config.toml
d_model = 768
d_expert = 432
rope_base = 10000.0
init = "uniform"
Below are experts of layer 4 (counted from 0) of a mixture-of-experts language model. Rows are named router (the router's row for the expert), gate (a neuron's input weights, with its number), up (a neuron's input weights, with its number) and show model dimensions 128-255. Each number is 500 + 50 x the weight over its row's rms, rounded and kept within 0 to 999. Numbers have three digits each.
After each expert's rows: "mostly gets" lists some tokens that are sent to it at least half of the time. This comes from a sample of Wikipedia text that the model never trained on.

# expert 11
router:439506508457466474396569494480479521536488513441471488450473500571551453545461499546536493465557363505551500466565510464568553534445539516508468494528524545575493475468549557570551486398468521484485409520417534525493517457447469441524533506590437479508561460436467600487529628484443527595510466494553500489514439625496455507521456536485485516485500538478494499450437475484507472519455
gate0:409507565498489461604443522507427520434466528452472526513495459412565495524597538458522594492503479439545441554488462520510465519465459514526493515492483511545422520528540575462564637586542509486492502546475561480505587451488510549446468507512540601578542436493455489456502475497413549499462509474498544441571523491436608454486578480531418418484602520486562486416489537422437574420473
up0:503569514472611569537501580495517421576528509505481449592487506483511580476533541452474421536492446565454453524517479546516546582551483468526542441519426566431384518485498560500525587566496434482563454480495517580571501490537494504454503455436384504455502561507449503506514467467503513474567544588529441504542434468469628484445508531514478576435511491543478488555457492416524584516455
gate1:527445474418539564551510470438539526469517496498452514440485558411487530524541494625503485454558561587524560439597552546496542523503437559516477481541582514525543442435409490438536465545487546480506534462538423527492433451467530485564479491563476478431487507452540407476541535567483454555474464537432553408464492504455551508562504541533550501481511485463536526486491520504567455543441
up1:507478444518403537399445543556455555450415525559636536474528470522408479447513478429479566441427495455439406507474477431478514530461543545467515464485501490571547439532527476470474429520478551536486431483477493500431540536503404497458567542460513389521549481467460533469486466504559570447421558536530466539506499553549509447474509362543413455559508421479551443425502571524534568505547
mostly gets: " Species", " classification", " Coordinates", " Genus", ");\n", " Preceded"

# expert 12
router:572546550524501494482483504449560494491402499535548542517485442508457459518442511567445618535420510462552481477444454483498504519459469505537457432497510522505468482598581518548487595459604482423489506515510479546477456543393459434513436508465468479457460386494540512470439542525569481545517432413498544479396557467574494475466431619420495395534478533508467431510533505520510539478439
gate0:406564482498499552542494554504497470510517502486510495509544539486450437515536524459568527419567497529532467625577523511537527512490501582530452549538593459445541538426421472537484527454470558454487467561451541546503611471420467493530481576549420547499544453473603489496507390547496427592433465505483479487461535415536522533491473432591486474547401467521610436473466500427466551513588
up0:503529503485524390487533519462424546547475503618515522596456494494492532475476514480507450489557429453490500589462435532455501502494588424489456551444527551540480585580499469453506426559429442433457533535421563517539529595438588480497523465536485508490534542576478506499527510505500590551566495505517463485518563428484508525517558549459522468582501518513430491521476566505477574558549
gate1:501552426508518540429484503534575561389545429480578561451538548506496451508500466492518526486468547561525554629542498494454432456499446485462535516576532478553560583487486423539483513473405536516399485569573475559508551562473412475480498524510473453431507502460545349504430530571540421552589458435502532589575560479566577484459598544449519435458506488470485480498561472502417529533421
up1:556433473524505496516528421456500425540422505498473428399510525488521420504499496478546439491437604396432420551478497519632577590585570478438556481517388546451562605391530566518476530538485431519496522416514447539503581504446464457489547514592527412607608410502546532475470571478559489453469463434573489520518467522426463545482504474488466452561427498476513485555541498471466453483528
mostly gets: " Labour", " Independent", " Affairs", "enh", " Candidate", " University"

# expert 13
router:401494424486596509503459525465511498411508448448497458511445475545456383440464546567428445547460533595519377439574549458513550478515432502521494512521518467462494495507471475441537488567554414500487692530521486567534541457442498544520474545581527446572542496467572538490393454510480428491480427467524538476469525446513538421443452478490455472486411444484478530484438564420583585521495
gate0:510463443595551459520512508513522467585565626444586521458540498522495570547530589502500421469473503499581473506520465541549543439511496537575513587359479438540484475526507441513487505447509411541486461520515481539626488551599626457527489475550411489503445563447453487503533452483580479490472562475486533500500450433554418510523505479579481533577422545539447516593555427462571446550515
up0:476557508485436539434531442403501486502414583484487467487484499502567492428511514474551434498515489425592463509414489395457505511488558487482471493540580539415538416550586528507451505531490480535610489544538492509461481449465516493399385472514507524394470527576485520424420557553483599427432516605468533460488523596564401536503493470421476479566612558423464616519453449587378523551433
gate1:565522494426523514467493434512498485435378544521483414529511578408416561589462415468540519464495535585513441517419481513504485543549552368442637526478544472463563448394403540522434540432439539521443474538498560461564511487465529534541459471539438530495463486536511493497526473512540472596446562445489414453528492435443382535462508456642463572481499506454514466523536474474403550569497
up1:474491410555522484557545504542480506513514492530530524464479410571503532485416397539548543394526533457451565494488509582440470492443407445446471500489516381495573501514446437432559513407469495504517488492516515519547544411496472402422459449480479441517520571528505436486516509448456535476484451518489543540488437417485569474633544476435572458519513469567415556510500531473483526515422
mostly gets: "rupt", " states", "isions", " lack", "vention", " attended"

# expert 14
router:503570485494499559488560557457479485460464557498445501497532487546553576535528439511462550482414553507553489457573444519506512514531447531507518548548544374468459520537480507568547477505468510547509502494498545460527463487644443479514521533471442531469502494525398434534523498581473469454477511474518530422488558452432444483424576482572462493497507499463439498515534482534505558465523
gate0:473459482470438492485536565496502571494497573521504541532526471428426437567508454486480509510547421509492571556480444510412425475526520556472473533580542522584444403529647471435583491524521571463513462538485453592588458466472620406458488530514410605503501564572508477365552502493537538587461490526470568495493559526470591470484374413535552495454545496552510522570502474495461418577485
up0:402493564525492531479468395581643544531504502427522553532449445408415478576400460519491493444510524470457519495481460503517471559450446497427580507489537540478517486479463579477415567491545506537429499571554550489493367589507460449472562513517432451526527537422460501409371479543485430537498478508480574495459555495567482500490462456506494466463365495457443442581541583436526500432517
gate1:479553423476445519620527409468526469423460556410580432521503487454494539536509503534556451485510491474586575477547505482411418496586525459499467560528480455563500433545600501464537481504545474526481479512477459593521480469555545434469483518533490544504486553553401498507464450487483400518393491545532571480523563517448449520454529488613487505550457421529476596493476436540497518569418
up1:442480477524467478493493411514602503493518502494487436474530500494524535533477557601564446438501439551516578469539491450516533540511470500495459483512460523530595446508525509417523508514558529508497394545512434562431505482537539445464536515574465445456426564553561514420518470518492441588462553457500602478457526472526526500543477481507524529513519473561484572484426501521551502599503
mostly gets: " the", " These", " Micro", " The", " these", "The"

# expert 3
router:533535529518590554510539460510541477445513561524535534453546528587529560560514457474518536484495428457582529572439500620451459521519527453498539450494501461484486492559505564559486562463517539501490372480487547517529520439534472445534451438527482524563506527490534428562438454466515487560533590509485539534430526513527490513564498532598499459573576437473489589526519466502470483553558
gate0:526461537522449485465526534518536448522520536486523488450528577421366541475417531535475465574381497493422477483549457375489453529544531504627424504483555463485482447483496458506540491442588469416535539502480360549334510494462488485540435486473504528479359563450590474511572452514517575540497595417490417512550473580521416479524516471476520495527505513543491416571581426507443466490451
up0:462560404442589455512553549474504465533519626554526580517538434419529550462527574537472445533573457485567514472527541519467483539437570533438452538496425468494435461515443472518377526623383571542502505498557512563481475532463438472490575571494434507445524531482427468548471544455517571524575559490375538405557498426510566465434587569542555460501542524560539491521502583494459486493508
gate1:476535511509551540435508419499531539466474499401554450581525525565506494521507535512448443509572515496509497474484424508454497552461566622506612489522522474534513457473522516489453492521456627519455589478448470572468533542510476541525497584537413505507482624519594468464558474439443478563526483472483512527460438525456589598547432453449584559555442562493478477463500439572514466518406
up1:483551547564534571550504502409590582499361532504498505589558502527519485598504472610388534536516518535428447528515455436523559550548475550532534557508523442456450554489525445525419499556532473437485568458417548521569528552432536513534518473596425422542554538514514477490426473598513508538537452420598480608463503514500474536496479563580492455532521504561520491524439487540555529505577
mostly gets: " Mal", " Phys", " Suz", " Health", " Mer", " Vice"

# expert 6
router:557596475552376445591494565427445471533529475517473470524505439528499498505496546501411543495548461535399584495417430527549548418530485475504482552511445429456489478522507509551539510528511487515501501515450452490550502494526522475507461565399511516493531454519421567475609453475557503369480468542537581529545559399500423530539444417499467495440434546611534479458523541600444475425427
gate0:513524472487530604560472453436526475458565465501533536534493526466527411559416522518493501423478607511494432566477514540543441470525531473521514451440532511428631489425529518466553496477477472591510529474587601563457505491445511449575494555502528500584501585490633506465502550428490401502474458488462562557433584440472455529526461335619545524450448539394533459497461486499471496528457
up0:438509517477518478545514541419423532512596381373466464535530469544533465525492565495472516460546504501541533507533556518571492444484459432590515418496490411514480513520510401536555509586413508507495439550488497484463507509479524563511554480488517468436568429477527585365501461539496471454554460512459561600493519508508509630478497523527448510434490457505483474529480536534485468480551
gate1:453485492460432489548469501497611476555504415453493489514560509476553449501510504434486480423568471468509557420479465459521480538577564515488520507477449492479486416484519443437487483475470450512402467522516406463436571527458416486489450496524525472552453574506550534551604445510495423495520440531462415551434424476638492480574468458467413502537494454585563475495515485544594576490518
up1:513530468506441495431609457449457472522508583460456434537385457531499479431458497517446574611530446564414535552459464406504508546432506473552475443520516483532505557588442550476460537519482547547499455517437567552562547505551481511426546439498569438488569470562504482505449543482500558490462513484535526557550479475458511530604601543504425484494507506511478548483391487459569480515508
mostly gets: " medalist", " touchdown", " Chevrolet", " ARG", " RUS", "weight"

# expert 5
router:604456442485545488651476538519516523573525433438507521490419480409546478451577495430452491461426509486397438454487536532511492547515524484504562484471542433487548516535437435571497516459468557492494585527565494464553516647506435567504519521516484531539524450456525473521470529510552466455544438496449504497516550548418419497527417447489526512476432521522494426518498431440425591516472
gate0:529494535548391518498515441394562566502602524409532449428487522434500442562486472481466473510467541540486543461517426565521522496555501520452529562505458506454557462498479509477533462540532523525561549470512481471541505538571503468568500480373566564532486590455404534509608414555510579477509508550459606514500565452585563532535431465516412562487420493471513450543520494487588531498519
up0:467515544478559516530479540545505484563500479487538530542585460588587453539443614559518528490505512596451514529510476461415513535586525546494449544552541482490468510522467594528480507449525469499433527517545464474442462538474408528520479520551524467464450464421488516531450393477536498544443444527485539471568581462481480513461364498444493454516472505435575438494487537498508539489590
gate1:504488611509511595557580374565527552634516545493494464489567481521421466454478397470497512576457507523451456496535518487452479558590500433485548506465532441599541587491492568565422494413494507408448416513470551486467453540563500555528503589560552482481486492450509453582465476398391462525540486545568525589490453494608451442535547464560547603493401557506478447437471551552431523556474
up1:492458474487528423513520475506467501558477440547568500463551567560532486533492555418427502490481481567471510472429410505515542582543524568489529574538423540436621598442387512577477412449541445478551417599566622614520476457537376581462497493482524517485585550499399488515468523481453446419493496467521524497573473435527399395514534441540499492515518530465484502548490509471532510536464
mostly gets: "|---|---|\n", " novel", "Early", " directed", " Title", " featured"

# expert 0
router:519503607528476499541512487504514475552498483540511432543537492467526480476451495493522525453546569517523514568460530495565473495415531426504537583490493573590485537498507448483526531514485553525485565557526466448420497546471560491436537450547561505470537546542446420491513504478506592467495458463552515504463528471475565456547456527388564423450491538565470529537533489480568489515529
gate0:569525500515428521524586541416475502598452459429628526502496423515470563582485430430479487589452563507482552507419470430521461551497556499472519563579515468551519433438521531540498527425515582528493490468403585544549506563546504497519501511437526450501500451538464510496546420522489556617578460480504562477394406427534471518439479466505592549461508469429409511397563557450439490598528
up0:470539456487542507533454560457505455462434489513411495513569445445505458425611501643434505456514474493514489494528497661509445461400518559529516549576567462586468453515507568439552476531531447509549518525469466429487531478559529449494478431504422479552483528438541501531451542529498447480369476539500470487565527482537569512559551547506446516550559431647521483599565445592501448560589
gate1:495487493438533547598429466505533488482487467499414502461523480593458489526470518588559542500530544596491462513464462595532526498446543524596508574474382528616551501421513470488555623509488566405452412485462586439461473497532442577571488446470528405620477503373537525485461536490491466472573486520491622418439510467579490458514545578487466448475515492545534502527443554501508472536502
up1:518539550534499483459404473534440513466528447478505526541561565527484452450504521514505490471533576473605474424507479460577459492481534512506543529410352512489496496460519545487450454407514426565425491568500494475439520421471471581563470541529424462418490491378529511527388536455527432529592520486509435442539513534433564564607441523506531557524524487494593496508523551452523547448603
mostly gets: " spirit", " bishop", " king", " priv", " Buddh", " Bishop"

# expert 2
router:471538527482437470540505549516445502535523512457558532571508517494503378579471463424459440451458537499437533593477488422514513493517509569405486518525538448493535451510511454410511513497415540520511449490452456459491501478472525469465457481424557503505477514525498569438641522425491560416467485550618497440531471430501516626457596467502490497533526506529524510464495437547454489476428
gate0:478455497547526504573501480503507507524447535528516521478390447564486520604529436523548543460401461497547504504485443458543494687594555552445550478593541542505566556465600495449494481522436495459541460454492542503410542550517445517426537548585515411477592493488586512453557541467446491489519582564537503516528566532475565515519524452532487532420422609462512464466559437570456472504488
up0:467566552486532526587549434536493523494530521564608544500494449487472542509456466550563611403484586472482459481455419456476438546471588498525606425508463494497496544537485555425477632516471554478484485529492511573527499507494581494476505497467461493515583520508572443546571538457502490490528559474537530601496508559493476519454516549472412464426459616492441465492479435562470590506496
gate1:532510465424579427537513499505565528509444536487468481521449564503440506496509427556629498515531579542524452505493483438513455487488504471510486567492563499585552517468554441510585529509540489434522536497533550557481520466400462466502477537543480554596583430492538563537484647523536476462541489540561509542453453488532478516546548475479453449494499444511543573497581528571436533482480
up1:482430461549507436472533561462562553465450520571536535524570569509570598518484492555631547508495480469586587497510476551533471393546476522539542611534503557536517484517537488505527483569540504472495615558639583434510469422514523416530510532625378508508505525582520514542525541505508590455472487517476474524510459402544605521562543479578555476583509409513550457529540477541456591488407
mostly gets: " DF", " MF", " releg", " Goals", "'\n", " Apps"

# expert 9
router:494583421541563521438550428534466470445487501499514486412545497417515529551484528426431555536554462540533504560629567591447490549513543441482521415476492506465483509451412514494577427535524568505496496454453500479556538534627522539593543444485507532499471614515592418450458502466527446452515529503412472534457491547487582527442535492461575544477500384497516507445465470431520478498595
gate0:466494450485602525529425507630486506427491507623500561405413512479525527527502538566436552515417480461417462492507444552486550428505482427498517419470527481607555420592591476529500551467521508463504545475537509552517489524390547491460521507460525522567416411578547540517471533429539456552459455531392517495569537436535544471470435469499541409591431459518492435538518529487501403513416
up0:555468496481530484447429558459561500483523453562449480427531442516540424434576447554495529539463561460509527488522503581587485453515433417543495467507474415513486458492538518584506466465534508465511559530501594506450513533497493437526544515557488467610552456485561534451412551445502558583532540387397412417458542423509546530429452568454476556489407472405523540438571474536472473567540
gate1:457626555497577503492530536486449488593474514567571476547584526425483509493468477443488470521508573422558471455532488458500445428413561581521565445480582493506468549532482530430483551554472499448470477404526544432527469388392420534574391566505512474510460505578519529471422499467527507575462442530550484531463443457491464517547533501500462507488437515534568592540446466501444507429412
up1:526487538519445475451451479558565519484569484450520488481471456519525569482502492480536428553470447563548494533424524574486449575528514538568478543435510471449565467425462580577528530578527514496531616490509536448429536444522423553525465570434561548596508494466533489569497457414417479591478585483398556540408481495449502564596488471458544435499538419458459553435472392570559518570533
mostly gets: " and", " but", " or", " However", " however", " then"

# expert 15
router:488379493460492542611469508538312487503486473503466513500452517491523560514536586470407426470585591455444466379427510560524493496556506531462521506482498564507488578453472526453462481408457459523487496537476530455429491604543479506471437473429524506498478434510502452565467482481558514465454558480396500551556519549408522434538507506470424542476561459328480419527562509478605419619455
gate0:539591421469488415461452470444479550470526541527583582466449550452489456457457543434482534522456507443479460518532510508403496551544495546548478551541510490490518421437487539599575517543477475504524565466427458513402473453464442524536535439491491505527522457536506472505412546503509429503422472515418489482487428551436431496519528467451541543410464490492469546427494522568513371506385
up0:445539555415462484493565484538479492491502481497449452503485442503603538575438500561506452473521534558586481487556565521512481455435435508498559507464471515472370527552472423462510521508539470490528517458468449552620526510507424431440554488457500495483489504582496528560537387565405476480469566488579496595453514568563546552530543506554503486541491476501483465550576528467581567529447
gate1:549435530452553469527441514464457524451575468495453462475512508479579508509533497442479470474437418559524497451489472615523490574543395565516387423500478465459541498554437435470560504462468467551472474589606498536510523464540488476528472468467475551632535492498495471515545455421504520583489417588488575480462520443411600368563512454552534467431467384456554462442575534575497534524495
up1:561533541474520493509504553493557479539457522529646539513503495447513451478531416538472511552592624458546525456590537456503479481465576437421564612510472609501463513572518597544452539544512507459552493461486489497532554497559506511518492530544573509387510536564548453533430439603461542530497491455498468509396459543522451528375504555503509536557534569497510566521492465454560491489532
mostly gets: " TV", " movie", " Dog", " episodes", " Ka", " Awards"

# expert 1
router:544484402511521471372486520548564507423479577491466550514519503464458620366535472524563470517543605475559483411509595458435497573447517497492484572527506532431520471478438539338480448522532460511496524480563532478418469475616496543555558487523537460513439599573511578567404492441522474508488468546469487516488401533566569501506548418570550580492494472502495540591559543475476477389498
gate0:568515502540500444510497439525518472498446466529475456401440453417488524487581513532497523521516550517521565475493515562491439532455530414566446532470496442432529541464533551514526562480516489402503479430483566570461469555517525541525469484481473480494518494508503491591561511513508556448385385564489528382583535493534470443496454479456446516577485523571489584490571448424478552420522
up0:652451521471562550535501508510518507513474393515500593377581521493491442550514533479522530564496536340567489499537537556430423575363505522557499535433471572489472414433476510536527448420449471488514508465522560557500477527446408452500533439469426466462545418501465523418466467442421429511470491563429494447463498453567534539571449462531575606553504425584499516517428498402467530495425
gate1:539556511474445507544456454588632457516544515499472509605522498476553497505615490502561521485402495533557518512482508478439445447590569518430483491558555564410417523479531545539496462506524479536523544428480523455440505467472482443469474502573441471505493486469534549484519644475451513506546408588555544525478576463541427497509413451457485577483421474502506570523502502548447435545549
up1:516477592489494520557516511477531536622537504507534529499450436557522496507493542508487472398511518461458457559546533468570446561434513566487505557493489483521519527513521522440542440476403490480497502546517463438524521553561385517515583477442403446477456451530434460449532418475538528492553496432480434507548545451440527476480446570515478440485490569475502441534565415522484577487439
mostly gets: " possible", " able", " Votes", "aring", ",\n", " society"

# expert 8
router:508574546538468505370522480515454490509552508579558517477504515500503511494589499517524523532477424402470515488457495446433389473532546435492533471505439512567460534534482539544479508538532422506483562469548590556507440436509483546443499443463566530419405511495459496565529497469487533513562593552500457511458525475590550533524466559443527481550587504499556484501583567632583446513466
gate0:403483614582466531460431448471412506535531473455518469496537515460551485501474529436430505433539444534497446506566597508485466471498511431548515477444558501454552433392461499508517551576470411503522486491592456431430525514418394543461439442452551480420507651390536436495499478505430460509492467440555488442520544515530463559512479563433480419481432487467570439591529443482541464441498
up0:468444635580412392525547406523586567579529620533575491548473493608588555469574434451417520501487490504485497454484497449495481490622575523436526484528431530525467595495475481428498488506435490603489589520576426425465525539501570446523424490539457508450581465501478516461505584537460534572440522443531521449417506468502600500540505488469539431461563564476410465487552421524551555545419
gate1:461595621550511553553503471493512613622461475565506488564417463456549539432440470385466446486508555459586508498469542511509507476528475511423613495436448484434454513483439509468546552436579387547508528463513549506480455448486388506560452553442521521536521507580516535504603500518552482539586439542347517504600512503396534430455497416404525491476530529465593440463403504498497430460467
up1:450502520534485480502460549488472469554445529518488552439554618464498527522539628485497483504609480439563411477405418490540539460537490519547466457479504592448457544522467537524488499476598466462474426482490562455394477405502499446505502485496507476482577536494569548550444427477489463510554522496534581549463445488396487470575466443483445466610479540368554479638483480478582546558516
mostly gets: "=", "===", "==", " Jay", "====", " Fort"

# expert 4
router:472511492574554496532448542494518463565587508441479538524522473357488432488534552499473534448510602444531542482543531526523554448530455566431508506484505538488555489487535473475493480584501452482494419577501500546512484471522507513424522469466404513545525464506525358507515504553471522500533339479327597512614514455469484428531472430523485456486413454526516508512511592420437651373631
gate0:401561559522533519584519435454512521570491531514516448489505519460501510539430516451464483489496527499482483441560486430417412535599516490573496423454541579613513493434404451528619445545564560483553394515480460503517512474525457514519574546462524622476478487423464554544481500486497561564514494501491578558551518473545391509491496514462420496544585484445511416616488541503578540540453
up0:576538543545436394553549520474529572530459548491477526462513505458593437536496380419559447566422427478463495434456477494382511456545535446509457455491488563552514501460470484588494479451545490514525515441472545506482485517581567532478438459478502541479502552537461488484544618553473623437552505480540622527460529523633439485542630486476451455534464503578527580428494498500349531614579
gate1:539548581514531428486460537581410501508474577491561442516448482471478506487461523514504423504553542588444521466485493545440465428467489569500549505481480579569565417493623493502372556518505462523528433547404535405507486512530436485514488437479541405479444386510483532542558497379493480482524530520498488467610504572479503560505464474545478526509507463479461487373620525584526461457458
up1:466505516469439497466537487418502453551472515523424472475494545432489493485486489460561497492508445540472566476625542451575459447506477578504578592543540472536459485544436470394385540502581533424453517545540500504502533468442471518556439512551496536523605476463558489591506545518569563450446475466520497566388584580596513462498474437501482560532498515576471431485553558514499516466509
mostly gets: " drug", ")\"", " today", " least", "\",", " like"

# expert 10
router:535356577489480426423550474429483517473408507491490475434467499555528677564511437552604512510561475544591480531480483445470538568499459467552435576463497512535458536413517493442446514503488509530516346514526469481485509499521497472477539474531524458409572473482476489501431518631571528522528520494552457518457543552465441509513552590490519581485596496533544437552518533442561384605441
gate0:440505464498496541481561570479484590534537563420456497504495474576563523474515499486494601559605466502557455576517559556490499420438445508596474518478600556533515500487507429468494472588473556385463520468481495521461479542491421527478500468544493424513515508531493537511507521496484499581447521430480564611447502510506533440492416465489506535501484494557500504482464521440572477461506
up0:448415484484484521454460448506376511501515575500537471447580468540485603532510459512490542466501426403535463531590429415439538445468544432530463424481490518451508531558550476434556519451497514446433539432480460450441471545477487443533496468426511536451475489508507520474554532429466489416476510582405462442467527388560434558503432525438501546473413499499440541444495505512470424549472
gate1:482467463485569370474598419443530512564465555410520413549508502436541485454542532408449568517522475538501585506460527472503488442427556566525545485462474455490551574492502511496551522490469494482481548429457428565463427445460559532466536522592546490473511494478455423528420538528482547539527567494421516504441343570414522417528557508527512494487510494475538448433475595483469504488536
up1:542568484509620594448422502434507531556514470573556558520500531559510510517527517554457462442507584469562456528453578529399517549580441467532530482520429466466493499503535383593448522585551480456458494489503468414547509392488466517527551482500562574470480515439563454520502494473550515392453507508452502389502517489367465507498541548484445620579565551511618485507470409497464435537502
mostly gets: "″W", " UTC", " Township", " Victoria", "shire", "″N"

# expert 7
router:496492462455485492533506450531639511534440535466510464579560557477472577512530495512576503464502563515583532545486532568515550457534529573616430608528499501547494434417472480549368450445419523540484510497541486463494546525534569541527480549517500544533497562467452444495527443447448443561473570490571474511542464446451415518502607455557501610485479530519500584495459444573456433499576
gate0:547401503471467551504561462497494551534480573505477512536534558526473562427544545577465447503538557467579500455530524602545457593447444515472536449450521547473540469527563504470506380470425539439517521569627500476491423477489417444442502416495442513459563538504481523473520430482474464473540524526487447535613533559548513585563430423464536471555575539463550497480560530509527466495469
up0:463520535474516556525538467496536482411555553441473468464661477486475489554579536502477399519500502372499411457531548499487460443473525515550564472479493490491579450591532483485486451574497554468550618524444502542474443556492494546470490518372379556492549471510489578477496483437401413482485570386492510493543520484440483490499454436528518448489514544481551521471520497551473429572518
gate1:499486457396556429508575432382436460488505512537507526449477494523431514437489520546471432478525508455449497521544495496433447565500517556413443446572511556466455425393475480542575507506569544508514455504505460497448536564527499466558489481439489549626461527505493614428605549463475471472464478560531446471553415538467421398505540481448491502582551497472451486506446472491516458485521
up1:464535544443523592540553538483471471468456447458537503531543465520541452428511497475538467567591545524526439468435479414477539521544460509537464408481371479519488461427504406500529501493551521557493526545492440561519483519435509508557520509439395476578522544467410497481532503456551479466473457575564481512549445480529495410532430528563544524550587418438519514547498479551499491610537
mostly gets: " Marine", " ship", " FM", " trains", " JPL", " rail"